Below are experts of layer 7 (counted from 0) of a mixture-of-experts language model. Rows are named router (the router's row for the expert), gate (a neuron's input weights, with its number), up (a neuron's input weights, with its number), down (a neuron's output weights, with its number) and show model dimensions 240-319. Each number is 50 + 12 x the weight over its row's rms, rounded and kept within 0 to 99.
Before each expert's rows: a language model's description of what the expert responds to; "gets" lists some tokens that make up at least twice as much of what it gets as of all text. This comes from a sample of Wikipedia text that the model never trained on. Tokens count by the router's weight.

# expert 12
It responds to: Past-tense action verbs and their following prepositions in career narratives, such as released, composed, joined, cut from.
gets: " of", " in", " to", " with", " for", " on"
router:69 64 57 59 64 71 51 57 27 45 48 50 54 39 46 60 39 31 45 44 59 43 82 49 44 46 34 42 37 57 25 27 63 35 44 38 47 46 50 56 64 49 45 56 31 41 62 38 65 55 52 52 45 56 41 47 30 48 52 58 24 55 45 54 34 61 47 65 68 58 48 49 57 66 51 45 38 56 35 45
gate12:52 46 42 57 64 64 29 31 47 72 58 55 50 28 51 58 39 35 41 49 41 74 56 52 43 49 44 44 59 58 28 45 31 54 44 53 44 37 31 65 56 61 47 51 46 68 66 55 33 44 65 49 39 58 50 48 66 41 13 58 48 43 63 27 50 39 74 44 53 42 47 47 23 81 59 54 41 65 40 39
up12:80 75 47 47 57 26 58 54 52 41 66 35 54 49 75 31 53 54 65 40 48 52 57 42 49 39 50 60 56 40 26 63 72 42 69 55 47 52 50 61 53 51 49 33 42 45 45 37 37 31 32 46 57 57 57 42 31 37 64 70 49 66 40 54 53 44 59 61 72 44 51 42 71 46 49 49 64 48 74 46
down12:45 38 41 50 58 49 81 31 69 65 58 37 47 27 41 38 21 44 64 46 45 69 61 40 53 45 57 40 44 48 37 54 35 40 59 67 54 83 45 41 25 37 49 45 71 61 54 40 62 50 53 33 44 38 56 58 61 44 41 44 46 39 61 45 50 62 77 51 53 41 37 35 35 33 31 38 51 32 51 58
gate13:47 54 51 57 47 68 52 43 53 26 56 43 53 42 39 66 56 40 69 43 44 37 57 52 45 56 54 42 59 45 52 48 60 46 30 67 42 46 46 30 40 64 49 56 54 51 50 66 59 33 44 45 46 55 57 44 45 40 69 37 54 78 73 41 63 53 56 52 46 30 35 61 39 62 38 46 39 55 51 49
up13:39 29 51 62 46 49 44 50 66 50 29 52 47 56 39 61 56 50 54 47 47 56 44 46 52 66 54 45 59 55 74 38 46 60 59 70 51 56 56 38 29 27 60 74 24 46 46 47 36 35 54 47 41 39 38 65 54 48 42 51 41 52 40 21 56 48 22 65 52 66 79 52 65 63 38 41 59 49 51 30
down13:33 56 71 53 52 47 48 51 27 54 29 45 63 35 51 50 65 44 50 30 70 47 30 66 59 39 57 39 39 65 38 50 58 76 56 43 33 48 57 32 30 56 69 60 53 56 45 72 46 47 70 52 39 74 35 78 64 53 59 42 71 44 53 59 57 69 44 56 60 43 71 43 37 58 76 49 55 58 49 54
gate14:46 51 56 50 55 44 39 31 58 32 38 37 50 53 69 69 33 54 44 62 50 45 48 55 39 54 24 48 57 54 57 22 37 45 57 54 38 64 30 28 37 81 25 72 55 73 53 51 24 53 62 39 51 75 44 51 49 62 55 66 53 64 52 61 63 77 30 45 54 52 57 54 55 37 41 50 52 55 33 56
up14:46 70 50 37 54 58 63 48 39 67 43 45 54 33 50 52 60 36 42 53 46 54 53 43 43 52 73 45 62 63 32 46 37 57 39 67 59 45 44 49 75 64 50 47 61 77 45 61 74 26 33 31 42 39 36 38 65 48 53 49 49 67 19 38 35 63 47 43 30 58 41 46 43 65 61 61 46 43 43 36
down14:51 60 46 68 51 43 49 48 52 48 43 40 27 56 47 74 40 36 50 44 52 55 42 53 69 53 41 55 43 34 42 54 61 34 52 41 72 43 63 45 48 52 45 11 66 43 50 33 48 40 59 48 42 67 26 45 62 59 46 55 50 51 37 45 57 33 53 70 39 42 39 64 41 30 31 61 49 55 58 62
gate15:61 52 41 47 54 53 52 69 50 61 73 36 49 40 48 40 74 67 51 64 67 68 69 48 49 40 68 54 45 75 43 71 44 51 41 51 57 53 34 61 80 44 54 65 40 66 57 55 40 73 49 41 29 48 62 53 48 47 24 56 60 46 21 58 75 37 47 50 59 51 69 34 44 38 69 51 74 52 36 43
up15:35 61 64 30 45 53 53 42 54 55 41 36 60 45 56 54 48 51 50 50 62 28 84 79 39 67 52 28 62 49 55 39 58 48 43 50 30 53 57 60 61 14 42 42 51 41 45 38 59 33 54 41 48 33 71 53 45 46 62 59 54 45 43 49 63 57 52 61 78 63 63 31 49 61 41 51 37 47 49 52
down15:57 58 51 41 37 62 50 70 50 56 45 45 51 61 52 42 52 40 27 43 57 54 51 28 40 57 69 52 33 56 24 34 53 46 42 47 54 86 34 56 46 35 35 55 47 33 31 44 54 62 49 55 44 40 63 44 53 41 40 39 48 38 35 45 58 52 32 45 56 58 64 73 36 50 65 53 53 60 74 39
gate16:44 43 44 66 45 64 36 70 35 53 32 53 62 62 35 47 60 40 64 60 38 50 58 80 46 61 37 28 54 44 47 64 36 47 57 66 66 40 40 58 72 32 40 67 42 70 52 49 61 49 60 41 43 52 42 39 35 63 50 63 49 37 36 45 53 37 52 40 54 51 44 40 67 71 52 43 31 37 63 44
up16:57 48 66 66 48 51 72 41 39 47 49 45 48 68 21 51 50 53 45 50 48 55 54 82 53 21 57 66 30 45 59 43 60 35 46 41 44 50 51 58 72 58 60 66 35 50 67 45 42 47 27 45 52 62 50 49 54 54 53 45 38 53 54 47 41 54 40 71 76 65 68 52 62 40 49 34 41 47 40 47
down16:53 42 47 34 54 56 51 71 63 60 44 42 66 51 71 29 55 33 53 23 48 52 49 36 47 38 58 41 44 65 64 47 49 54 56 29 31 55 48 39 22 48 48 57 61 24 30 52 61 28 33 37 55 38 32 46 64 57 53 54 42 47 62 59 45 29 40 52 37 45 47 49 54 49 37 53 56 52 64 69
gate17:33 33 67 41 53 52 40 62 52 49 47 35 33 61 58 47 57 49 45 23 50 70 69 55 45 53 51 28 37 61 42 59 37 34 45 43 56 52 44 82 52 50 50 53 59 44 62 40 54 37 45 32 37 68 54 54 72 32 40 45 54 53 62 61 53 49 50 50 83 59 57 52 43 46 50 40 49 67 40 43
up17:59 61 56 48 37 50 67 67 29 53 56 80 53 54 45 45 53 09 38 51 54 57 40 43 33 58 45 57 51 46 48 57 63 28 30 34 29 51 59 47 48 56 27 59 61 40 60 40 42 71 59 56 60 45 41 48 32 59 41 34 54 33 37 27 51 43 49 73 67 48 62 66 77 61 44 42 81 48 68 58
down17:46 79 34 62 41 56 58 37 53 37 33 47 55 49 51 70 52 63 42 44 64 39 47 59 56 51 47 51 45 33 54 38 36 66 60 57 47 47 26 51 48 42 58 43 26 55 51 70 39 41 71 71 56 63 52 42 41 22 56 49 37 23 43 52 60 48 59 63 47 53 32 43 56 37 40 60 55 29 25 34
gate18:44 53 49 39 48 56 29 57 38 42 41 42 40 62 64 73 46 55 56 50 51 34 41 41 43 56 56 57 40 34 36 37 32 38 40 36 38 34 31 57 54 56 42 48 38 66 54 38 66 50 61 28 36 45 40 31 75 18 34 44 50 76 52 45 60 39 62 48 47 57 37 43 30 36 63 28 44 38 68 53
up18:51 30 27 38 56 56 58 53 54 62 46 62 66 52 43 77 50 59 49 54 42 33 41 51 46 42 22 40 51 28 66 58 58 51 46 46 41 47 50 46 64 55 39 52 59 66 46 46 64 69 45 59 41 30 70 22 40 62 36 60 55 44 52 27 84 58 53 53 60 59 58 32 61 44 31 60 34 55 50 41
down18:32 39 44 57 33 50 54 53 53 29 37 63 54 34 51 29 62 49 44 57 45 32 50 50 49 54 45 40 59 46 59 69 34 49 67 67 61 34 42 45 54 37 40 48 35 58 43 47 54 41 37 42 58 47 57 36 46 34 21 45 52 52 50 42 35 44 38 57 63 62 47 48 56 38 44 45 71 43 38 40
gate19:36 57 47 54 38 59 45 64 31 70 63 71 34 45 49 47 43 67 37 55 46 62 52 57 71 44 53 63 50 46 36 50 78 44 46 62 55 65 70 59 45 56 29 55 49 72 57 30 38 63 43 48 37 43 50 44 59 42 48 64 53 32 72 48 52 61 61 53 39 46 48 71 60 51 34 49 42 72 61 51
up19:35 36 56 63 72 57 58 43 24 54 57 40 57 47 74 25 45 40 56 35 45 33 49 46 32 55 54 61 57 68 42 38 64 45 60 55 51 55 50 54 39 38 69 49 31 52 54 46 56 75 20 44 46 55 56 50 50 39 56 57 35 43 41 54 54 69 42 60 70 44 59 34 54 53 29 73 54 40 55 57
down19:38 33 42 39 39 55 43 63 40 54 27 66 55 44 57 37 54 64 28 40 56 39 51 54 75 36 54 51 55 49 45 72 36 56 63 56 54 57 70 42 67 53 38 50 59 54 43 37 34 47 33 56 48 73 34 55 47 47 47 36 40 51 61 73 45 49 62 64 45 47 30 22 30 54 60 37 59 43 54 45
gate20:51 26 53 54 41 45 56 57 64 49 58 27 44 44 36 49 44 29 54 45 60 70 46 39 53 41 37 51 55 42 85 55 32 41 34 58 43 55 46 64 39 52 46 63 48 58 42 67 43 48 38 73 40 09 47 49 43 46 58 65 27 36 52 59 69 45 36 65 31 53 60 52 51 31 42 61 36 35 60 29
up20:41 72 39 59 36 51 41 48 32 52 56 57 36 45 41 47 60 63 46 50 49 60 43 53 41 49 62 55 58 48 58 46 45 66 34 66 32 70 53 48 49 51 46 50 49 31 49 43 39 59 56 52 43 48 29 67 64 54 56 78 34 49 33 53 39 62 27 55 69 52 47 36 66 35 45 49 77 40 40 32
down20:41 60 59 56 23 80 66 59 30 39 34 53 63 36 58 47 34 43 42 71 37 54 38 75 51 34 39 62 55 34 50 36 35 33 37 48 51 53 49 42 50 37 54 52 40 55 42 42 44 42 64 59 54 37 57 51 43 47 63 59 22 54 45 42 49 36 54 57 64 54 66 34 54 51 50 53 45 48 47 23

# expert 8
It responds to: The word the and adjectives or ordinals before league, team and organization names, such as American, National, fourth, 41st.
gets: " the", " first", " National", " second", " American", " League"
router:49 38 38 72 47 63 42 44 38 36 34 58 59 42 52 67 55 35 70 57 37 50 58 55 36 38 27 53 56 61 53 67 55 42 65 54 67 60 48 55 72 48 40 73 51 32 66 28 58 32 49 58 47 56 47 70 58 31 28 50 45 44 50 48 72 34 56 50 54 67 37 39 57 42 55 60 57 55 69 59
gate3:43 48 52 81 60 38 58 48 59 59 46 58 42 51 43 62 59 36 58 57 43 46 24 51 44 49 50 58 60 55 47 52 29 64 59 55 53 59 47 51 61 73 37 42 71 49 49 56 47 40 73 76 57 50 76 70 51 37 44 58 59 54 66 60 71 63 47 33 26 61 48 55 59 38 43 49 46 60 32 56
up3:34 53 74 56 62 62 49 46 56 44 43 42 48 63 52 61 44 62 48 58 63 43 49 48 51 70 41 59 48 62 51 24 49 67 29 56 62 62 43 46 51 07 46 65 42 40 39 45 39 61 55 61 47 78 44 46 36 65 33 49 25 69 39 53 57 42 42 42 66 52 50 52 44 40 46 52 65 62 41 54
down3:53 44 41 37 39 32 65 47 45 46 56 60 47 50 54 41 29 59 46 27 32 34 66 15 50 40 49 49 49 40 67 37 68 27 42 56 49 56 66 69 29 46 46 39 56 48 45 33 54 60 48 49 57 58 56 47 44 73 50 79 76 44 37 58 39 59 70 23 53 56 48 76 46 71 50 31 46 53 62 27
gate4:33 37 61 77 66 55 76 59 68 54 49 29 66 42 57 36 33 36 46 50 52 33 46 51 41 51 35 43 55 46 58 59 75 69 53 40 58 50 44 29 52 65 58 67 50 35 70 58 64 54 61 55 55 58 56 56 54 55 49 56 65 76 24 57 43 54 50 31 43 82 41 42 68 38 58 39 58 81 30 49
up4:55 45 48 54 54 42 18 59 41 62 67 53 40 58 34 65 49 54 92 47 63 71 62 32 29 37 41 55 57 53 40 51 63 65 25 59 49 55 31 74 45 48 48 45 44 33 48 63 59 49 56 40 54 66 62 33 38 50 54 54 61 51 43 57 64 66 46 54 56 37 47 42 30 50 80 54 57 49 55 47
down4:47 42 62 40 63 33 45 53 78 44 50 56 55 33 44 49 48 48 59 44 52 46 62 44 24 50 40 52 49 61 46 68 24 34 66 45 47 59 35 74 56 73 60 54 55 50 62 38 57 54 49 51 71 47 62 38 46 69 39 55 45 59 69 38 51 42 45 76 30 44 66 42 76 30 56 34 74 53 30 43
gate5:35 47 53 57 26 49 31 75 45 42 49 72 47 48 62 51 36 64 53 76 45 48 49 70 44 47 62 42 38 51 50 49 49 58 55 44 45 93 69 61 56 43 65 43 44 51 47 32 58 40 40 70 48 52 50 61 43 56 68 45 47 49 65 33 54 56 53 50 52 44 50 59 42 76 48 57 46 71 57 48
up5:43 47 44 47 31 41 78 56 55 58 55 38 34 31 68 51 54 49 40 47 67 49 63 36 34 65 40 42 55 67 56 64 57 45 55 42 49 50 43 23 49 34 48 45 48 47 55 49 40 62 53 40 71 49 69 73 55 36 40 49 62 24 39 45 51 35 42 40 42 52 34 39 38 64 63 57 36 72 56 49
down5:60 33 63 39 39 88 45 71 48 52 58 36 44 49 79 32 60 40 14 44 62 68 29 65 68 44 40 28 36 50 59 53 67 37 68 33 73 35 59 49 44 24 36 37 22 53 50 26 70 51 60 46 44 49 53 42 41 55 73 35 46 65 65 50 42 58 48 51 60 41 54 48 41 70 57 52 62 53 62 54
gate6:78 46 37 42 56 45 46 60 49 48 39 59 55 34 50 26 53 73 49 36 48 76 53 76 54 53 57 28 52 34 45 38 56 43 48 41 32 41 30 37 54 41 43 76 36 48 54 37 40 68 57 55 42 70 60 55 60 42 56 57 30 47 60 43 61 52 64 60 46 48 62 30 68 49 49 32 51 66 40 53
up6:50 50 51 35 52 39 62 55 53 31 52 41 56 55 35 51 61 50 53 47 63 54 59 47 48 37 46 37 41 68 48 28 63 54 44 57 55 47 55 85 42 46 43 81 42 50 43 59 50 66 34 53 52 61 54 56 42 49 68 65 44 51 53 39 61 46 55 40 70 65 39 63 62 46 63 52 44 47 61 81
down6:54 45 62 39 42 76 58 67 45 49 50 57 48 61 43 45 42 25 40 44 44 69 52 64 54 40 41 35 61 43 38 66 59 09 27 26 27 58 56 56 53 49 63 64 39 49 42 35 67 32 66 50 57 57 55 51 37 55 34 25 48 58 57 25 51 62 67 55 54 50 46 55 44 55 37 40 51 53 49 48
gate7:50 48 31 41 43 66 49 70 39 70 60 52 59 36 57 56 61 71 33 56 44 32 39 59 39 30 52 48 47 52 52 68 54 47 61 65 59 71 48 51 47 58 68 51 50 64 57 50 62 37 62 56 20 64 47 60 49 45 71 68 54 50 62 52 58 43 40 53 55 45 50 56 58 50 42 39 48 61 50 48
up7:44 45 54 61 55 41 50 53 39 24 49 52 55 44 49 66 36 59 44 62 44 55 62 50 26 51 57 79 59 61 47 57 28 41 62 61 38 46 43 52 35 54 45 40 45 41 49 52 46 39 51 59 51 64 48 57 34 48 40 77 51 57 60 63 25 49 36 55 35 60 57 57 50 56 51 62 64 38 75 35
down7:45 53 49 62 76 74 70 48 54 51 63 57 60 46 59 52 53 78 54 65 72 67 53 57 44 24 48 60 72 52 63 38 35 52 28 47 53 60 43 44 51 52 51 37 24 57 50 43 32 40 27 62 53 56 71 66 74 71 43 50 40 57 64 57 58 53 57 42 49 61 72 54 57 32 40 59 68 39 32 60
gate8:48 56 60 32 60 68 76 75 64 72 61 32 30 60 47 69 65 57 49 40 60 58 38 50 49 45 39 54 38 48 57 58 63 59 41 54 71 46 56 39 49 42 46 36 42 51 43 41 45 51 46 46 85 58 52 51 63 32 20 57 41 48 53 82 34 38 55 57 61 29 61 66 46 55 50 60 43 63 50 46
up8:37 53 48 43 41 58 56 64 46 52 69 37 53 48 61 69 31 50 44 78 56 86 39 57 51 57 50 37 46 49 32 58 40 57 55 63 45 40 29 56 48 51 58 43 28 41 50 68 53 71 55 58 45 66 46 53 52 64 66 41 58 34 58 57 55 55 44 37 45 71 53 49 61 59 42 39 55 46 63 51
down8:63 49 37 50 27 66 57 40 46 51 41 30 38 38 53 53 67 40 34 31 35 38 35 77 66 40 47 34 50 39 43 47 41 50 38 80 48 73 50 49 50 54 49 47 53 46 45 38 55 37 47 47 44 71 45 48 45 38 47 59 49 58 51 41 24 58 45 43 49 37 52 48 21 44 55 56 61 46 20 50
gate9:44 57 56 54 50 48 48 32 28 55 42 69 23 43 57 56 37 38 38 52 48 47 60 48 45 38 38 33 50 33 71 70 57 64 67 41 41 66 31 54 55 34 44 53 66 48 50 44 55 31 58 43 75 56 49 56 50 39 32 72 71 49 42 47 47 61 42 42 47 87 55 71 63 58 48 48 43 56 49 63
up9:55 35 40 45 30 69 56 42 38 39 48 36 53 60 61 54 38 38 43 30 59 22 32 48 47 42 34 61 41 56 44 32 72 43 47 37 63 58 61 51 58 43 51 48 46 40 40 47 33 46 52 40 65 37 60 38 46 44 59 54 52 55 39 53 50 35 54 52 47 43 71 38 60 44 37 56 44 31 17 37
down9:61 46 41 50 55 32 51 53 49 41 44 55 50 20 39 50 72 43 62 55 49 42 48 49 40 64 71 54 53 48 25 49 28 53 48 46 71 38 66 57 54 45 34 48 58 19 34 45 68 57 36 55 50 59 43 52 47 67 45 42 57 60 46 43 37 66 42 10 44 60 42 60 66 47 58 60 46 31 44 50
gate10:47 61 51 42 37 52 68 46 48 42 69 50 32 33 43 58 59 47 57 50 59 69 48 70 29 48 48 69 71 53 54 45 53 35 58 67 33 46 41 57 62 76 19 41 48 36 54 71 47 36 53 31 51 34 52 46 64 35 44 66 55 39 53 41 43 66 36 52 47 50 45 52 68 40 64 99 63 51 33 62
up10:57 52 66 50 63 33 48 63 42 54 43 58 38 33 48 45 56 27 47 41 55 51 34 62 72 19 45 32 63 63 44 48 68 54 48 30 60 42 51 41 71 64 54 50 37 68 39 36 61 58 62 58 55 68 54 49 22 66 43 84 52 61 45 59 71 46 39 55 53 66 54 55 66 54 63 36 68 53 39 55
down10:17 41 64 46 31 39 51 51 53 58 48 45 43 62 51 53 56 53 45 34 51 36 43 49 70 63 52 44 29 28 43 51 46 41 58 64 58 46 45 48 23 45 61 50 57 42 52 59 60 31 38 49 35 51 57 69 62 48 40 51 45 74 43 41 64 56 33 56 46 63 38 62 25 25 42 56 61 40 45 24
gate11:55 55 44 32 49 55 40 31 38 57 44 57 37 46 30 74 71 70 37 59 74 54 65 64 55 59 27 67 57 48 62 34 39 54 49 31 69 36 44 53 61 35 44 38 37 41 41 54 69 36 31 61 57 63 59 54 64 67 47 38 58 60 47 50 52 64 33 62 58 24 53 76 69 50 47 71 28 78 47 58
up11:51 45 47 27 49 55 26 65 66 41 28 56 66 50 48 40 48 40 52 37 64 53 39 49 47 64 37 56 54 64 40 65 56 59 54 58 38 52 50 73 60 47 45 52 31 35 38 64 49 41 44 35 41 47 31 52 63 70 57 48 55 51 52 87 46 42 48 53 40 67 48 48 49 36 58 37 62 50 57 40
down11:65 48 48 34 70 60 71 51 46 44 38 79 66 37 52 56 54 32 40 35 48 36 44 58 40 55 59 80 44 54 55 62 31 77 60 48 53 40 44 69 55 53 44 60 33 25 39 50 70 53 55 64 46 43 56 30 69 47 44 55 73 40 62 74 47 61 40 42 48 36 58 45 55 60 40 70 40 55 56 49

# expert 19
It responds to: Prepositions and clause linkers after a verb or noun in narrative prose, such as for, after, during, because, released on, than.
gets: " for", " to", " of", " on", " with", " in"
router:35 75 78 68 59 72 49 41 40 51 71 40 28 53 56 56 42 33 51 41 70 40 85 46 57 39 55 40 50 47 31 54 70 47 62 29 58 39 47 56 71 53 57 61 36 45 64 55 55 51 58 45 55 57 53 42 22 56 30 51 34 52 46 62 32 75 45 68 42 50 49 31 45 47 49 48 47 44 54 34
gate12:58 54 64 69 38 50 49 54 38 54 67 70 46 68 56 64 44 40 43 68 54 44 39 58 55 54 68 53 49 32 71 60 47 58 50 46 50 43 48 40 41 51 50 56 38 42 44 45 39 54 65 39 44 55 42 48 71 38 36 56 43 41 71 46 44 47 56 58 42 46 46 73 68 61 36 50 59 21 49 59
up12:37 46 53 51 49 66 36 51 82 45 64 51 53 70 73 59 50 75 58 53 43 37 59 75 53 72 61 49 38 50 60 79 48 66 52 73 61 52 47 72 53 37 33 52 53 52 41 32 49 48 56 70 53 29 44 60 47 43 49 24 62 43 66 70 38 48 28 61 69 65 68 59 31 41 34 34 53 44 50 37
down12:55 47 62 40 40 66 52 39 54 56 70 48 62 61 56 51 39 40 37 48 64 40 73 52 45 62 53 52 31 63 60 60 57 70 35 29 38 71 45 52 37 60 49 30 50 42 70 43 45 46 62 53 54 41 32 64 30 76 69 56 49 37 77 60 41 49 39 41 40 39 46 62 21 49 56 49 65 15 55 49
gate13:42 37 35 41 55 40 42 41 58 51 47 53 64 63 45 48 66 58 53 44 45 58 61 42 41 47 23 40 58 49 58 47 54 51 35 46 64 17 60 38 51 46 56 36 67 50 29 65 46 45 38 79 52 50 65 44 43 45 44 50 43 66 58 47 61 56 41 53 44 59 33 40 60 57 58 39 74 35 73 40
up13:46 49 29 58 64 45 39 47 35 53 52 41 50 51 58 52 63 57 56 69 65 55 59 51 44 45 34 34 44 52 51 45 61 87 38 24 48 55 66 56 66 49 46 61 31 53 54 54 60 51 43 56 54 49 38 56 49 49 57 57 31 57 73 60 63 35 59 50 41 49 41 42 50 76 66 73 57 66 58 39
down13:45 50 68 45 51 44 51 48 50 55 39 43 61 53 55 34 28 36 54 66 17 51 34 52 32 53 54 48 58 43 56 51 65 47 59 55 75 49 63 52 65 58 68 48 49 46 56 59 73 66 57 41 56 60 44 62 67 51 41 40 58 47 64 48 51 58 46 52 46 66 64 40 44 38 52 26 57 64 32 22
gate14:20 24 58 42 56 54 32 56 56 30 53 46 53 58 62 48 58 30 32 43 41 60 34 50 57 44 29 57 70 65 58 42 71 49 52 33 53 57 55 43 29 51 65 65 31 51 24 61 37 57 68 30 57 51 47 45 71 76 53 51 43 50 34 49 55 74 49 53 71 44 53 37 51 34 74 53 43 64 52 57
up14:57 30 35 57 71 59 55 51 64 42 55 66 77 54 47 61 56 34 34 60 45 63 50 62 47 47 73 40 64 35 32 30 32 45 45 33 46 17 41 44 54 60 54 61 37 60 59 56 51 43 64 49 59 29 54 48 36 62 29 45 55 73 43 52 50 50 55 40 55 56 61 41 41 59 44 33 47 53 50 39
down14:49 53 43 57 52 45 43 56 68 65 37 45 55 58 35 36 65 37 62 38 51 41 35 37 60 26 39 42 43 66 62 44 75 52 31 33 62 68 38 39 68 63 44 33 56 23 39 36 56 57 51 52 54 63 48 72 57 27 65 46 39 34 47 52 44 46 43 46 54 77 38 62 58 44 63 55 54 44 33 50
gate15:41 66 72 54 30 34 50 63 59 47 62 45 45 50 47 70 43 64 47 57 42 64 42 50 50 44 34 55 40 58 56 55 40 53 66 52 59 57 47 33 41 45 37 45 49 52 52 28 61 52 56 41 53 76 27 30 58 50 49 53 52 52 51 51 62 43 51 37 73 56 61 45 66 40 15 74 39 63 58 59
up15:52 40 53 77 42 50 42 50 50 43 54 64 62 64 50 61 56 43 57 47 50 50 62 73 43 59 53 58 66 49 29 38 43 55 60 65 42 26 45 40 61 56 55 38 44 46 58 48 77 85 48 61 36 53 56 34 45 49 69 50 29 41 33 87 53 51 35 35 31 27 48 54 53 61 60 60 62 55 46 53
down15:55 57 54 29 73 72 61 52 40 53 40 53 39 33 51 39 50 60 56 44 21 33 64 54 47 60 65 36 46 57 58 35 54 50 45 57 73 57 68 63 69 57 35 56 53 70 42 54 50 63 63 52 44 42 51 51 43 49 48 50 66 43 20 48 57 56 44 39 38 60 49 58 50 44 59 42 51 59 43 45
gate16:58 52 68 40 50 52 43 30 48 43 42 47 69 66 49 60 40 62 51 56 64 51 51 47 62 58 48 61 58 61 66 39 24 48 63 56 47 51 35 69 68 42 46 53 46 60 58 63 72 52 41 49 50 56 39 51 56 56 67 48 57 43 39 37 58 57 54 34 45 62 45 66 40 68 77 55 59 51 53 68
up16:52 71 49 51 48 54 48 56 64 74 53 40 41 79 68 71 48 28 70 68 42 50 59 40 57 51 49 59 60 41 44 73 61 56 54 53 67 46 51 30 43 43 29 65 55 63 48 68 51 57 55 36 61 66 48 47 50 58 33 43 65 57 50 35 68 54 44 64 49 49 76 62 52 58 53 39 27 41 51 48
down16:40 51 73 29 61 41 45 42 65 49 19 38 33 31 63 33 64 37 36 43 42 42 47 40 55 68 53 53 63 45 47 33 62 31 35 27 46 33 46 59 53 43 46 63 47 83 54 57 47 73 47 38 48 71 45 59 67 54 50 48 62 50 57 23 44 59 47 53 42 66 43 55 51 54 47 51 53 59 44 63
gate17:47 41 58 55 31 59 33 44 66 45 46 66 76 51 60 46 30 55 45 42 51 54 45 43 69 57 43 55 74 41 33 45 50 56 65 53 47 27 51 38 57 29 78 48 64 61 38 73 35 54 69 75 60 55 41 81 43 61 56 69 55 56 35 40 57 55 40 58 24 43 35 35 61 46 49 46 44 60 38 33
up17:60 56 67 63 41 32 72 51 50 40 55 54 48 45 61 56 60 57 38 37 46 47 48 28 47 50 59 58 48 47 75 61 63 39 46 56 44 24 59 70 48 52 51 50 51 57 47 36 44 41 60 45 39 60 69 38 39 67 43 52 51 57 54 39 40 35 48 58 52 16 59 54 56 57 81 38 40 66 54 53
down17:49 55 50 28 69 46 38 45 46 32 54 61 58 66 68 63 40 61 53 78 57 42 34 61 38 67 59 48 37 49 40 50 54 52 59 80 68 70 49 50 47 51 39 42 67 46 61 70 51 67 59 63 47 50 46 62 48 33 60 41 47 56 70 24 39 61 38 57 49 56 48 45 58 35 39 59 42 54 50 34
gate18:37 46 55 63 55 44 63 58 47 56 48 54 58 53 61 31 47 48 59 45 50 64 72 78 34 43 25 46 53 40 66 49 53 67 64 51 45 37 22 42 48 32 60 63 56 49 67 46 52 46 48 36 50 64 62 43 34 54 67 55 41 45 50 71 47 49 48 51 42 59 39 47 49 55 33 30 30 39 49 44
up18:45 48 47 30 59 44 23 36 38 66 17 32 45 44 46 44 49 58 39 53 57 53 45 38 63 73 44 75 46 64 38 63 46 37 38 49 60 60 71 55 53 52 37 47 38 62 56 30 37 62 66 41 37 41 45 58 40 47 36 71 61 63 35 35 45 57 68 69 28 56 78 69 56 42 39 62 53 23 45 50
down18:44 30 64 63 68 31 67 56 36 43 44 48 62 55 45 54 45 21 41 58 40 35 43 65 50 37 33 44 51 66 58 35 54 53 61 51 46 67 34 42 55 50 57 40 52 41 66 48 51 26 63 44 54 87 57 57 63 44 70 35 43 65 47 56 45 50 57 46 56 63 40 57 51 29 48 29 32 32 23 40
gate19:42 44 53 47 52 57 44 58 43 62 57 46 69 46 14 48 63 41 64 25 42 63 64 46 57 59 68 31 44 61 47 66 42 39 55 57 50 42 52 53 38 45 75 67 53 54 30 19 46 40 46 56 75 63 67 38 55 57 46 65 46 42 49 55 36 43 56 58 23 54 66 66 61 49 42 45 50 52 61 50
up19:66 52 46 53 41 67 75 47 60 43 64 31 49 47 32 37 61 53 73 36 56 67 35 70 48 34 60 44 57 39 43 47 47 80 47 68 35 54 51 68 73 31 50 45 34 60 60 49 46 62 67 59 45 52 54 55 69 37 50 63 45 57 53 49 33 62 15 39 40 42 35 61 47 67 56 53 32 30 57 39
down19:43 45 48 49 38 71 12 73 57 37 32 52 56 19 46 55 35 42 54 32 45 15 53 48 53 56 64 56 74 60 28 82 55 27 57 30 48 26 67 54 53 54 53 52 42 63 52 59 42 55 32 71 50 44 57 55 53 47 55 41 45 44 58 50 30 64 22 48 32 53 61 47 41 48 60 41 58 52 46 35
gate20:64 62 42 50 38 58 42 52 84 43 49 47 53 60 43 56 39 36 55 53 63 62 58 64 40 41 30 57 68 53 52 56 38 48 48 49 28 48 60 62 58 45 52 40 56 41 33 74 40 38 47 46 78 52 51 42 61 66 40 34 50 57 49 57 51 76 49 41 51 51 43 30 46 51 70 63 23 25 39 54
up20:34 70 68 51 50 81 51 60 49 58 58 28 42 43 49 52 50 32 53 48 55 52 62 65 56 60 51 61 49 42 50 17 38 59 53 60 65 42 53 61 65 59 49 46 73 30 56 62 42 57 65 28 56 31 57 68 51 40 48 45 49 71 39 29 48 67 41 44 42 43 41 69 50 46 52 28 48 60 48 29
down20:52 41 46 42 44 53 72 55 42 49 39 62 49 48 53 61 57 56 49 40 50 53 41 58 36 35 46 35 48 42 39 66 47 45 70 65 43 47 55 37 38 37 58 57 32 31 62 35 52 68 51 59 32 68 37 69 54 63 67 54 58 40 39 58 61 54 54 63 54 30 62 39 48 42 38 40 62 45 61 53